Below are experts of layer 9 (counted from 0) of a mixture-of-experts language model. Rows are named router (the router's row for the expert) and show model dimensions 0-255. Each number is 128 + 32 x the weight over its row's rms, rounded and kept within 0 to 255. Numbers have three digits each.
After each expert's rows: "comes before" lists some tokens at least twice as common just after its tokens as in all text. This comes from a sample of Wikipedia text that the model never trained on. Tokens count by the router's weight.

# expert 14
router:142097152179101074164174119165161126120100099164104179126131114112202091155119084173116159080152082118136145131149126156104082173108118104124125108105124173093150118096168167127103172175160153135085131112163171075154116162073156113099203094070137162151129108131181126179078123115188184097161169098119184098093147132103110113064117136142123134130140150089146160170092097085066141130074157156178138153161151116143124148144200177127158136079131157115098151169078104114116194163124117116137139072133107160140162145137085144105096109160104129160148124124156113129108116186093148139117099119093126132186203174119147169175111129153113102095125140166156082105126112183088147056154107063105135190097148112165114095130135124126143155077121183152056113148111096156162154167192172
comes before: " ", "\n", " 0", " 1", " 2", " 3"

# expert 68
router:109112190150144099137140097143128142097052094143085166101152101102156130130104170143101108153108147124214151107121119143152043125151111141093160106138108115104188146098165122138100167147116127116138150102119127123124119121131166082150162121111159143113083159124072123191135127101153150119116077118120150132140090174077151154105118118115050201113128069117052212166164122151065183157103138162092111086204120124053114095119162227158178128093095144102137172159103089158151165167087117129165074115172094134087166126146122181119141113097114092143188159130103104135105101134120159122160100092118138164183198135113146170133145151166124118121063159081068096107120107153154083076133113098120140165204183135101103124145127131122153158131161166108144154094148074144134123133142122
comes before: " |", ".", "–", "%", "°", ";"

# expert 31
router:130095143180158151120109153168166136115084125136124157166135127093158144164114089163109161138157124168169114062102110181148137143084164084140150106107118096124161105139129132110143158133106170096133185182130152097172160140178117083124142083093102080104111131114165095147098066186167177134091105186120113062119108190121119093115044133080101105175114091113073151079112118059127104151106110126107140133106166138113077104118138144098153176169093096106097121139152079118124148110088099075148157103165133149106139126161101180078130101136165125134187093152158114158108097145081224170159079122147180157156134117112183140167113122165104055095134101067132104139145145199132082108135103073117177124109160117145126083150091190074158180097118141139112151125042117131092150113146160
comes before: " the", " a", " well", " an", " its", " their"

# expert 64
router:087085110143191109141122125144114165112074074104121116113116118111167125192093112174128096170131102180129107111085082199118115082145137107074141103122052120191115102146140150131085130138154122164106131084193118106156126190107135117111143106093147113120104139082110102159027044097130115119152102123097102106161131164170078082139144111106117188140148083101089177065153053126138153140138123108117134179172160076105140073153154123095181180076183137134119110121153038098114143113137148119145101103129086154115145112104055146106118110068147114094162184139160128112135101084089162158149102135118185138214163153161168125150133138152116077136098123121142137133113110101055170092106129125092130169157123097119141062165104149103137161106131150111128125145156088135132164089173159
comes before: " the", " to", " a", " in", " by", " with"

# expert 19
router:124133150134130164097083142187161131129079104080079184113104182103212178140102124164172164075133097153172141145099134123159094176120159130147125161129152117147139099139107092131108176134213133170120135092161122109150095154116146112077186180103092100152121137090122117162100167105162164127141122114078106089131107104098109102090061087090167141155159128105112131082096090118047168187129083141114113172184169106094124145102198128109155124125166158093122159205117100152150156101122085100119117089124128111104138120121110122070126128130185139150185091149132106182100145146121124107176100105154137176187170173125147158137127107133194068112103093147087143129155176129106071075106159121149137136137162146132088095105104163077225166149138181097100156117127089193124108123126166
comes before: ",", "–", "th", ".", " years", ":"

# expert 41
router:110109124080155060130176129109111142093156152120128188139129160107105127119125168122125116140169148204133168076119123167149109116098185105136117102136101124137122149090113155095181119141165163165114160130167144113134167139102100100110108118131100095123173103146136171151111109112123099093083136134125159083121097180160129147137109126095167123203130168123119190101124163090089198158114109179148103162149154099125085143173135137105137110128138143114096096181089081128089166211136118179124123127059087176096159110150109155132076115125166124157126149126159151195101155090084134211114170075186154176174130089085195173128132082142122072087065141068105096121148130165112110128090090110094120212181148052194190111110173156107113120122125132132090157168138174114151114135172147
comes before: ":", "\n", "=", "-", " by", "Personal"

# expert 44
router:123123121130086111067101117208156079100079107148110143165139117104129151208132144171089110091118138155142111093119118151102094108114109071089107085087069114138139180125141102158129153149131087099119224133162141151130124115074100091090095070112178077125139104134155143147104076139104121105122086092133132102075138086130116072131110111097108152139168056117119146125143087101088177190136144142098133162155153101084067086144148146125124138100156103088151139187164085099121144128132153127110078105181127167088201104188080144093182102145174138097132102131154072136074122117115169134136114136165161167124158137118200133142104118163096121105137103160146112177112154123100080128203139089156175204160139123134157145159120144044185134098172159122109158132101124161131201089149102
comes before: " of", " and", " to", " in", " for", " with"

# expert 3
router:130099134147129142138069165164180072088083091091144151131191103110145140148096128158132141137143106161152132128094112128158108114112158101097123132133118098160163148111142142153142147147172152101048179118183134108121152178112101081071163086128130077135099141111113111163119052182128118108118091104116124105133127106160146156136087090123167159123115108122068180105148109058126183169109098127111091229142149104088134095173160105121153142096167040168109124187162084087101174141142112102115060085128078129136171071139084131081156130093175108089147139129151069105101137120128187136138144149168153161157151153114158175100123099158136061097124109150142135122096169150083089103140120052146184171162146126101128133178150178046200174107154162101108179164133117121111149126137124
comes before: " of", " in", " and", " to", " is", " for"

# expert 72
router:100099130136141098159122146117168127169073108094106121176155107131126128193093103177124142152086118142147104103136099181126120145108198093167144076118168117107139097142152129112071088168141131100152126138173188117121173088134109092094120089057156131113147135153129067145096124136165162137141087123131172097112126187113139130163115106070111059126129083131116145091136173089091146166116136156101096128177166113129068101111159133114181180148127095057114126156110110164123151103115128133179173095124109127076135179114076180094112095140128056085173135101063137158084122168156177198162097163185143161153170151125161151133140130175160060113091108053103161117132133163146119091155144116152171185110188056097128131175137138113146187097158121188083136165115141190128131102103099
comes before: " the", " a", " his", " this", " its", " their"

# expert 25
router:115110115168134108111082105158130105134115091096097125109135124107155143131042116135128106136123104158192139127089150108100037089131119121136090128118154050126140171088124111123148166124133138104055139101131114133140126140111154146119138145116114134143093147090120077124072153082117080097137123060120190134059052176127134164155131105079154196202139153147079167150127144118109087152101147185133146207116166094120123116151137192115204136148162149144114128164197067128114183165102093112133089124175138178097174117112076188145153179109154118100164213117103112095134121119112129079164084134164140146168193134092124157109114176145105088085109159119058113089088142165100164120130055155122137161146158161161098104135160130158170155132176132086158140121122155143117168103149154
comes before: " |", ";", "–", "%", " (", " later"

# expert 21
router:041082179171160085183158144166156103083091119113104178133131099124193140119131146161142153062158096155170157077109085112090087108096139081113116088157138128110162114110147227155071185170138152108122084167143130106184098126084112123089153161069119152135143086140131134187125102115154181068157159118126161124130166130126069112096083162129130163092107152112163203109112132088121086181111138132159148127153101095111109079159211169136127140094138147121103113141123101137108159170128099133151154060106101152150161161082133148131104086158170103117193183151148141121117122144112152120143093127115139135173184146089133161132090103160157078129145082134160124139102113164093127062178128117124156184072188114111069143137132165090139137077118178154101122136118110178123134113154193
comes before: "\n", " ", " 0", " 1", " 2", " 3"

# expert 12
router:181104161147115126109148102130135129117080172080105121076163108124128112108089120148169104152105098179112170115148111129124106106126152089137109064131064074156137100102170201129116109159211132136115203208165110045160134128087112156107159079112162078197145175163130173122080126105108163109113125158112181144129083135122139158125141081057188126148107102129093191133128087158162160154091155159098103108118097121120070144159188174165136146126133159116138101155145136115110163137115162122153139095113104138103098175118093152121135094161155115145121158174140146095079096145124163105152118089081178186151183122134118133137108123203111080076117173178045113133117113121114102109112097111115187139180213066113102140176118165165145135111106135120100114077141182138156148099124148
comes before: " |", ":", ";", "(", " ==", "=="

# expert 67
router:150071121120097081108150120157120179085060145116156165139095127102136161147122156126119137083090094150159139106187113139113053134136138129114100089103134073116120160163209150120133133125089091112102199153193099034165144145087088109069159127104115103144148114135149110076145066120099124091137115131086121102112105147119125076159128100113116150103164098129184104122128108085150102127060087151137130114155132028107101065180190127109140072163158134130160118150176096105120150185141178160158104104083129122109156165107087110112133158157082072091157166157095154141073097125156165108149104126134155158155198135083164165123137081156106106113153093168141103121093163166119144105159109095099180159123153128169063147092180105113132217098123173146093155162160123157127155147110150
comes before: "\"", ",", " (", "'s", " de", ";"

# expert 63
router:148122104154137137110049142098153129081105109091143149078113076132193208157081142168174169094137121130087149116168164152141112179130126109191096104114139114151130154133148100124122123094089114146063200178147108127128116112131105097111120127090123100133163191097189147134101122152122098096135165094123175121086093128070146140144113113070202105155126082115127164138141075165108157178108116149163116129123120123090084105171184154147142139128206069108157115216082127138115143168142158117131051088106106144116180125074093181132132125117202099121161115100131078131109112158085155106169087087162195114146162098126132124124119169137120096107110112140132138100075112161121145135196122077127204178162173155111158094124122138092131169123129152100055141154082079163118112166115144
comes before: " of", "'s", " and", " for", " in", " to"

# expert 26
router:059115153134170124163096119123198139105129110124104141180161066120150162162091127223136153113129141138158141134101180161090173159123154110071130073137141104148135133064096144115125157126175150161126159143124178100164142149144126119113171101130174117076106148156118059140087117090125134113153103073119139125105109114151120169144105098028148160146103074112046190118113109111145117134120109159082121182136155142097042125164161113094126152135118071120078177134152130092108184164094160113139117110117123181118135123120098173097109076160111096110108136172125068143136049131138169188126161187182125117128199096105114138128071202183098133120142146122109079126067102155121132123144103064108173156192158090137121083142080111142135170111132113098095100128130102159111137169132131
comes before: " the", "ing", "ed", " to", " a", "s"

# expert 73
router:123065159156173121157141139121155120097096085064127178090187089120110182115077173186101091095108100137148155110137123177136143109081130127146152071074132128166156096130157119147121167095130104119141121105184153125145158137124117122112157164145166132119106124150120142153083140120172160111147076113124142143102134198098097121108044101113088137121133099089119205141077074149102127220084148127155077097132151116131150112179174127155166148102179155043097138099155113087151179152166157120141147100153061166110130171149048153125110119079141098118172150112188147156089082099123101166156094106145171129187180172161118199076121140141173115104103104114147133172124191156113082141117123130139184164142160118111123087144122115115149148127190140110068155139088092168160140101087135
comes before: " the", " a", " St", " that", " New", " York"

# expert 0
router:127112160132134089118107114074152120143074111118104103100158106107090104123129116158103106093156113128123124098097182160136106135141166107124142080150111101048173118112089137102181149097185135111052133119151095092095134128147137116132144087110144085148189116102109094165116144106138135093201094114190179062119126173072140157133092090136112165165132031118046172122167044102145140154061137145135114156127139143076086104168139213102196130148079162161141099088142099174121204199115158149168097120136116157101131130096086153144159109148127124101203131101094103158119098176132111149142129161109164127182170127087140098141098148098157104149084113128115132106119182167111129143102130115128164167155125128181123105109129171102149216126165123172160121156136157135156196168116130
comes before: "|", "\n", "-", "5", "6", "2"

# expert 60
router:131133147121167066101094137194162145085115145065093159133149119157162106144105084122160184070178133184167156127121164126148140133127132074092138136149105163152170074181120158169091121087136154113161099112172162092126120081152071124042134134111140109166158155170102143155136153174135144128105152055176121067108152161078133115134045142119116172149137105108156132131108109106099173154117094131087178178172148123102126132104133157132154197163138147114139177148090069056140158113097114134098048094183088157108164099108146166092102101129144173139167167093134121143123106141108138155066133115119147184168148129117172157161104132123111092102145118142159126119145150174158140100192126089103177160186186095096086085150089190091121174077128125127100150119146129184143142085134168
comes before: " and", " the", " he", " which", " but", " it"

# expert 36
router:133111169110101110112124124184150119082092096148122096127136102116130105123075148161128177096161133124136152049173161183125053108147107094106116119159162107149157133109141131144157134126143126074134199122176100067156133119119151121103161102116138061126141099116136140128115177110146124132140132115148173084125064150113137125148091127075117158103133106082125144122178133106084077108130071185150088089145178099109061102157120140123135141155175150049154115178148120105082161174126144149113095108096087126116149124195088136092133112129164109087162132147104142182146153106063137219160118107088147105108166095122137176117075127132107104065094099190128111121069150151096062147154088115131127223136143159172051120152100150135116187118184141100068128154081067153133170162108174
comes before: ",", "'s", " (", " was", "ian", " B"

# expert 4
router:116123148114181121136134165099180102072111105127125140127188152144169089157114071151141118110136130161156135109105109206069096136133141085163081113131069079174165147089119156157141188169106088168175168166166095111127130162143131096085182086091120129113125153110142126152109115130129147149093105120135070091091118156123104130153116125126155160122123132114127174120102144126153150168103108193145077174130195059139076129119199171156118168145110103070091141136130115153088166151154119082095121095169041154132089116120162148148112094166159140153171120080136135129135127142095099215108118085101192128165115165112140098142120125181175136127090138087102129069089124154101120126146122125099129170140121168201130089153131125029157120087158132149106188183133102194120187081091171
comes before: " the", " a", " an", " least", " Phylum", " as"

# expert 52
router:106112217125175130135144201155124117098092161118093122148128148152159148150114127189118108126142086154096116133119141156158094129116141074156081148170093140167154108123149157162172147116071136075074058126162174100127098109139109104061118084109098115117082087121109130158126137146136142119128086103108123064080167153102171083126111092106173141185161107115145128121136136085109169161083123135186112132183165120114083108145138152107180159100205163136124150121094163129112163173076159133124093114079082138108141081159104126121144004101169121170161097140152092128087094072134124119101089131152137135160188090077183143143108115133154111128142098151166113130118158185082110170139072126156156198162113095174161132133063171097157144102184152151091148120094148179148147092087104
comes before: "\n", " The", " He", " In", " It", "=="

# expert 2
router:082144173164132113102104172148154141116053150088060168095149082144168112145089105200124129098175117114151110170161118178121133112138133108121163116151141102145149134157147103143126111109113174120123086170131206073133104128136159081132138094093126088104132092147111113191135116110090179116180132083163136116103134171063131102127063129075160117149124115091128134095117076143150104174123131170146126147116152082063071144135153162146144202110162114116163151120111077148149175090093133166155099054134122124137145154120075152089138084142130155108178165138177118143064163130095144165160118156150139187170173140162146153172131125131131099098192119142154114092132145166104084107143167100099215165131146138083121144138137085094136176098200173150093183074062131172129175069099128
comes before: "\n", " The", " In", " the", " He", " \""

# expert 34
router:141082156116104082087117158126153137135123130100094160114135137099187146172144141140120110123115137190161143144109164156178090171165121084170113162106137020149160110139154144123205130145193123162098152122180124118151110099105135179115160135105172109110114160148133166162070127121134103137086105170121168073135074139164166120098139097083116108142156138081103146100059098115101192148116129151115169145157131147141121121154168181128174124126164176078095139208150083125170140243091180119150076111122130164117173108165117198064150116105159112158133087149115135157138099142105153140151095113128143138188148186082174194128114106138114125110083112070034130106152104146104095113105106107140164162151135156146184121130140187117170136122123157127159161105063096136144149093146141
comes before: ":", " |", "–", ";", "°", " by"

# expert 9
router:078154142122082126146111165133144148056079134131127170126110118158184124147075139163111119096124125131203175118145137142133055111141178111122135100095178117154130146148126151142145096138131111140030134067188150112117133129112101090035137155064104138137095133086123110177097151140093116132090137118158132084155125084083091172093060142105123195159124113135143163107146153129100120158091119174126150114139130135123082038157157169125146126109176102107116166127144118108096179176147185106104064069077103147107174122096074161133082132147167081137131154166145144136125102127140149156123152090144137186200172136106196149127137117171129076101132123142101156106088128103085099099164100139145190154125135144134132123085176184102166220119176193103144177162129125163135138164133119
comes before: ",", ".", " (", " in", " and", " of"

# expert 22
router:063120195146125121118090094105128175101109114073064192157142170134159137107075102116155129078176098140119156098107079159091123120153187099122154116150153119127160110143147155180115163126188211144103165129206092112148163123123109133079137143093089121167129086151163159133088114146166147082160085136134192065099138076164103134193049121132110154140110104090145209136145172151135135184154118158166090083165116122118123082151160174109164141090160100120137183142163099119084150170122100158141170081086089175082112206121136154118084139134184113133171130133124111123109104117151128122108123152154116189193126102103145136137079146159127129161109053104105131081117114126123096113166101128100143130079125140113150090186138142113120190107163137126128139155104163164076167122131197
comes before: "-", "\n", "|", " -", "',", " –"

# expert 27
router:071129141165167112144108168159195069115110127138105107122144162136156165142105111175105118098136111141112181083182130195156104124116142141105138081113150130126182127162119107098147177109150188099093119123095081123108159156094182090087155101114149073143093130130142145136108131142126136069062160163102190095093120150140060117142077083153115215172084102110144146123164139126085124099100145146125191197147151096111136078156154167068118099157146142114107152168166109100166179136144093143086093087103099096122160066163109176142123142071142141113187144144131122130077135121145190154167112132114122138192162081090159084156061126156133119067116099142105116146100178114116079105109130126123174139171131127130108075144126161040137214073156136123120163083131134173101136102094144
comes before: ",", ".", " and", " in", " (", " is"

# expert 53
router:108120196150150075087108185214154110083104140093070136152159156130192122198132123153105121115140111109137103142086162193090141128115111114118112061130103122074188092102166144138081097081102159089095123160136152118138127088160071091115132095072084088091128084134114140118124113116131173109110105111124154097076115129106143129090138023125130123165125177131070132093098087100077130111097117159162114179139126093109105135134113142082171162081139131101107094140136115158141193175078109088177070094119085142101154169172098100125131053128145152151179119146147118188113129056117138099114125143108169177180174148081129174182162119147145103118134107157112098149151158166152152130143168119101141185173134128121140128116098146080180186118131132104123175100084106163176116140123185
comes before: "\n", "==", "The", "In", "===", " The"

# expert 70
router:117166198137114077156150179143163144083146057053078188135141138136139130176093107131167162092142101138168113087125105159112125098130171095114141083142112146114161137097153165153081162103132145099119133128157094076128145113066155121043104133145135125194093059133120093176147076126161146088152137092154126075096131135119138130148079127162175167157106113078133205121138081075113132182128129127156111140134098111121111127222157211101110148113183111130057142139160116166098176131117125121155100049146119113165152207132118154106090116116154190143203141148133113105095148097143179141112129143134111128184115172069116139143126140143151119083127097174175126134091091127145125116158131106124185156066140158167098128104132187098131184137137145124076138093142130187106104117147160
comes before: "\n", " |", " ", "-", " -", " —"

# expert 45
router:099138171128141107148104139142109110134089074114083186129106113127186182124100133107127173103141115132181089110109173116146141162128136076123153070149070150099122081089136152155145099114174170129103168126110115105107147164115150091102156104129121128081090103182082107150177145144093115129143170111091165115081107104152108150180108073076133149137114079095111202105098123114121176166093130110160081182110131089097094106189172124131175139131191153131061111158087064055110134171097121192166137132154072173111168097108111132109107137120138094110164181140160089154098106121132182095098118128145155185180189126076162178173141143134136112074115094129085125048117179113164122119113117151112142129210204152121130134156182132133140128110111161109143148208154161127164113178111115
comes before: " |", ")", " of", " (", " /", " in"

# expert 65
router:084119164148153101093143107121127147123093107135058185127110123074170137181114122149098108114096100148155133110160130124159122094131132113159115095102144103155129124160182128095151134138122130121119127114188186094160137094109066070050117117067115130177123127120163133151110111123130095108093123092146162099121092148083151139128131066116144173153093108137118211151185121109061098117073154148127162115161172122083092056135135150100129119138161099069100181085118073174130162123128092133119077074080089184138187112179088164116084104129127081074110132172124145168108122119168129158142103126107157176173158189118193099159134144154149060107163163130059178119117145167085109133137123186174160162115144110158116119144138182101150208113197112109110127142111113187086103183122104
comes before: ",", ".", ")", "–", " |", "),"

# expert 33
router:120132138177124117111123110153141140123030142100113131109151165107110089129112162143109163092150114136173133102161086130168072136173142092077158123131128116129167194089119171179173119131167137095091153141177163095113103210108169102121146163110137118179144148123140123147126126139114090113130132095154113093120074098137100088143087117141149194148124086131131113086178135136096091142091077178122133094144181048104112088149155160099109168142196161090141122174135043162094163138109126171103098087133118128117146131083057122057120177109097073110179117162098137102088133086112105156175122099077130170155179089136146149136147103174111070107120103144114138090105175116123114175092160134133179168136143158146036104121159184113113176093149136077096112135154129166126135138098224
comes before: ",", " (", " |", ")", "'s", " is"

# expert 42
router:081113115147129120163094133183170111114103130067167203105157114114125166107088127147112169148139080162164127160114118153150108111160186100090141114084133095147167164149169142105149137114147094103061163172114158066081133143169146060086136107115160118147145147136141130130100119158135109098129099143116170079158115129094100187124060050141168127146128093133144103149111100075139137207095115185149153159152146124109087112185156124140113123093206105088076142192148084099077189145099113156128035071087070133129188107121107155088171081135171098118166165110148137145064156135102173145172140097116147197188127089104134095117081114185111092082132100163124131152064137139124122099163131117137149125157144100146092141163154146092124146100182179143130162121101133135101107168132135
comes before: ".", " of", ",", " was", " and", " in"

# expert 47
router:099121133156167142125085112168134088104117100122174148176141100129138148143122094102135138113155071159163102094125144131179120139127142126142126078123095142106151126079181176136145139083127198122114127152106185047109151145142069107096142119116128132175149163114115145166134156147122122053139093144144187094079071190123140164144087057130138133125131191108135136119129095126131090225099115174103134133142160123035086118106169166082103195168161108070133120186091127138115152163122160114113110088159125130114079087171121144090111126153153131164175174154160108152133125186127147162095141189135147143159132084106150177133126111136124108132124112073062102065124119209126211079082156108152196147079198105128129094144171150127163147124141109167086150115128117183105170108132123
comes before: " a", " the", " be", " not", " also", " been"

# expert 78
router:118149118139112122147066096161160119090116067107122220123138114137157150106124100110103146109136106174126144078174133162151089076151136097145114110136108138159143148127111124095132140059170087095106192135157120100122147167127157133095121117072158121150143144110125101142082094106129096078109145139141162138088119177117091194134147100138146166159168048170146120121186047102121093163080060159107140147181156140095088110184157149115107105147157147091129150129216059149132191155163168166157137049097075131150147090125067139160130145100186140118169118124155125146102100125112136149115095143168147173146222163086135146128094101177118105158121149146143135147122101176128125115168046125116162191127123150116164117114164134151177204161147158101098157114123112196096138112162163
comes before: ",", ".", " and", " of", " in", " were"

# expert 17
router:114123181122149131184152170149135105112116121122128173164156180097128183156090081127110142113155068150194132067097102173107105124116142110144088085123103103134170124089194183075080197131122177149105135133201175070108089129115144186114145140128131122156116116082159091142125146128120147130131154130101199140084144142122054139150114190132101180151118115116100160141098112072109158145104136163103110188133121099076105050154177168087144132107136119058100098153146122093162165128090175151162132124116092154089154167080127154079143139140166112087111138133138110164098112147095154156128096128128153146158136129160150151116099152161180061062103099099082124089126196142133143125084190101133134129056164086176091116133122176120143153136168133166116122172117158180115182086110198
comes before: " 0", " 1", " 2", " the", " 3", " 4"

# expert 37
router:097159164134156110100123121134135099094107087101115101119118173096146102153091101165116099096143122195131182132122131116100109142114158101133087106118105043107136137121160166151174151162148180091155154143170137086187126084144127075089157084109141118152129121117148196104070097078133140145135106136140171086133150154118142136127124092127150142233134077071074108151133086112152159108093100135196129120081118071064110138148199159127107152076097108084038109172129111148124152187135142134142141127098101124030121160101105143123088107201119103101140162118118116125106104157073129147101105104106167171140188124104151099118133149153179136129104055125082106142143172169094154095184163072135146165181156159094111117168104139093149148114123113184072149132116189151144142160128183
comes before: "|", "-", "==", "===", "The", "In"

# expert 10
router:088126149138144119112134134153138164115062079080129168139171150084115133148166108167132090142142141143158135123116153186132164117137190121089106107116117099198142112103183120154104083116118128149118120129197162085130164126149131146092144108122132073126135123093124115183123145146144141123121099091075157096103121154134130086150131148062097143130178072115120186150091108150155131205112113144098131195159160057111063114171201117165160186079136091099128098150155099121096156166137084119120086094084124226114113100101123162135116056107122073102211144131113128162094118152109100128143124149137161182230151102140169177134113121186107142106118091120097117124068146141105139066125164148118155149146131073111088064165093120137089144104161169181107183125145059138156138112114156
comes before: " the", " a", " to", " his", " that", " her"

# expert 58
router:121128156172137100104107164095174147121131152170106114132146153092091149155086081090198133125138100128150128150109198166116141159120139112191062138103120111161129139114130187150106175158214152166097095131182105124195150119129088083117153105154075095134126081081168148101122142124087120053181080140116175075082155097105118103154106064088104153187134112112089190123167125105146128115177120163132140154113166122059067095152184156117130167155149112110102151121148121138154120197096122163111154134105136136088167125143057129098121161139182123169163093137105087099077157105174140099093127140194157154156145160121173190090112149113136105119103158129059112126094085149076092120142098104102161187104164122166114090088160144115114190114177133152155146139155152125117147143137201
comes before: "-", "\n", "|", "=", "Population", "Career"

# expert 11
router:101094197137129100120120133112140135130100140130101150132100128100131089209123086154117108118116118162138159102124100117184144128128161091083103115152099130118164102138169101125090209115107081126034164124157094114117166158111106141073120112134141142156116145099140153164082118105123097119198149101097147076087126167149130156135142038097112175205133075107141162138112110128160187184090124112139137162163147152069091123140157145146124110076175109141109139146111124099106167155130157175159054110109131168147197066166097146124102087111164142098127119156102097128087131106080124086134062126222147126127165096124199172128101127136161109132155149105099157156093165166132136115138069138095196173221146079147106163114117143110135154097133172162079116129086138202161149127103089
comes before: " to", " in", " by", " on", ".", " of"

# expert 62
router:098141126134132126116135110129148112081087112114041141094088134147146155127133114121129122113130142107198139082151126119209087146096142151104138175155117130163161149139148090110098169126202111099084147116199170096188131127101117092098202150108097115107160149149141142164091114102152123114162076090087140097102154171140142122095098115103101186161128100101060116152099127119100147126087146189129115153141154087094106130109155158155160122148102082106135128145124133160107155179115062147122113091154112152114130122155110215171117130072211080082159107150106099207099137172134097142164073131177146148166163149091137180110135130143190110115099099187072140121062170135137061082107097143140144190120190100130132139144107155092195134130158200140084167114130141111109130167077174
comes before: " |", ".", "°", "%", "′", "″"

# expert 5
router:115177143162125046159103118152142127076128132136081172091113144123192114135135166195128133142119164158180157060129102186128051095081165131082115132139168114165089121106105161115109102129151167130116147130154120080109163187119139087081148101144121110160077084079149148160103101145147097113121119097125088085100124129145091103136106068153132168126117113104175214118135152082117069166094109121120140129202162105090144063111157122134153144106161115088143120180136127109104155179114170128140097097121129137139171122151078111083136147133117107073191111158201124120131129080160145193159181118162159140172142130087200214079128124142095084112102138114126173104097140110110092140125054084141188174205131127155126118149120165135121192111143124110126161175115079145100153149147138
comes before: ",", ".", " and", " (", " City", " County"

# expert 40
router:127140158096187100106147146140125184173148159148067187127120145082116132148077103164113083093168107141212122152117061122145135166170126080197114113129161103143127144057197130151148141151160162058114164132191195107114130140137110141090153141089125127117092089126153118131104180114148127081150110167088109099134092187094134135111113112126180183150176108129112124095093115124121152123082101175101113190129134125108106139119159206120159137115135158115177108129096105138111155206176173113147109097090093153075166142105117197099173066146184111129143144173133098175151093132107156108104148107115149185144185137103156120127152157104173099090096083158046168110144174124097120108167086134171160166152117137106094101129187177083157164118147138147118161099117170172141107119163112
comes before: " |", "–", ")", ".", ";", ":"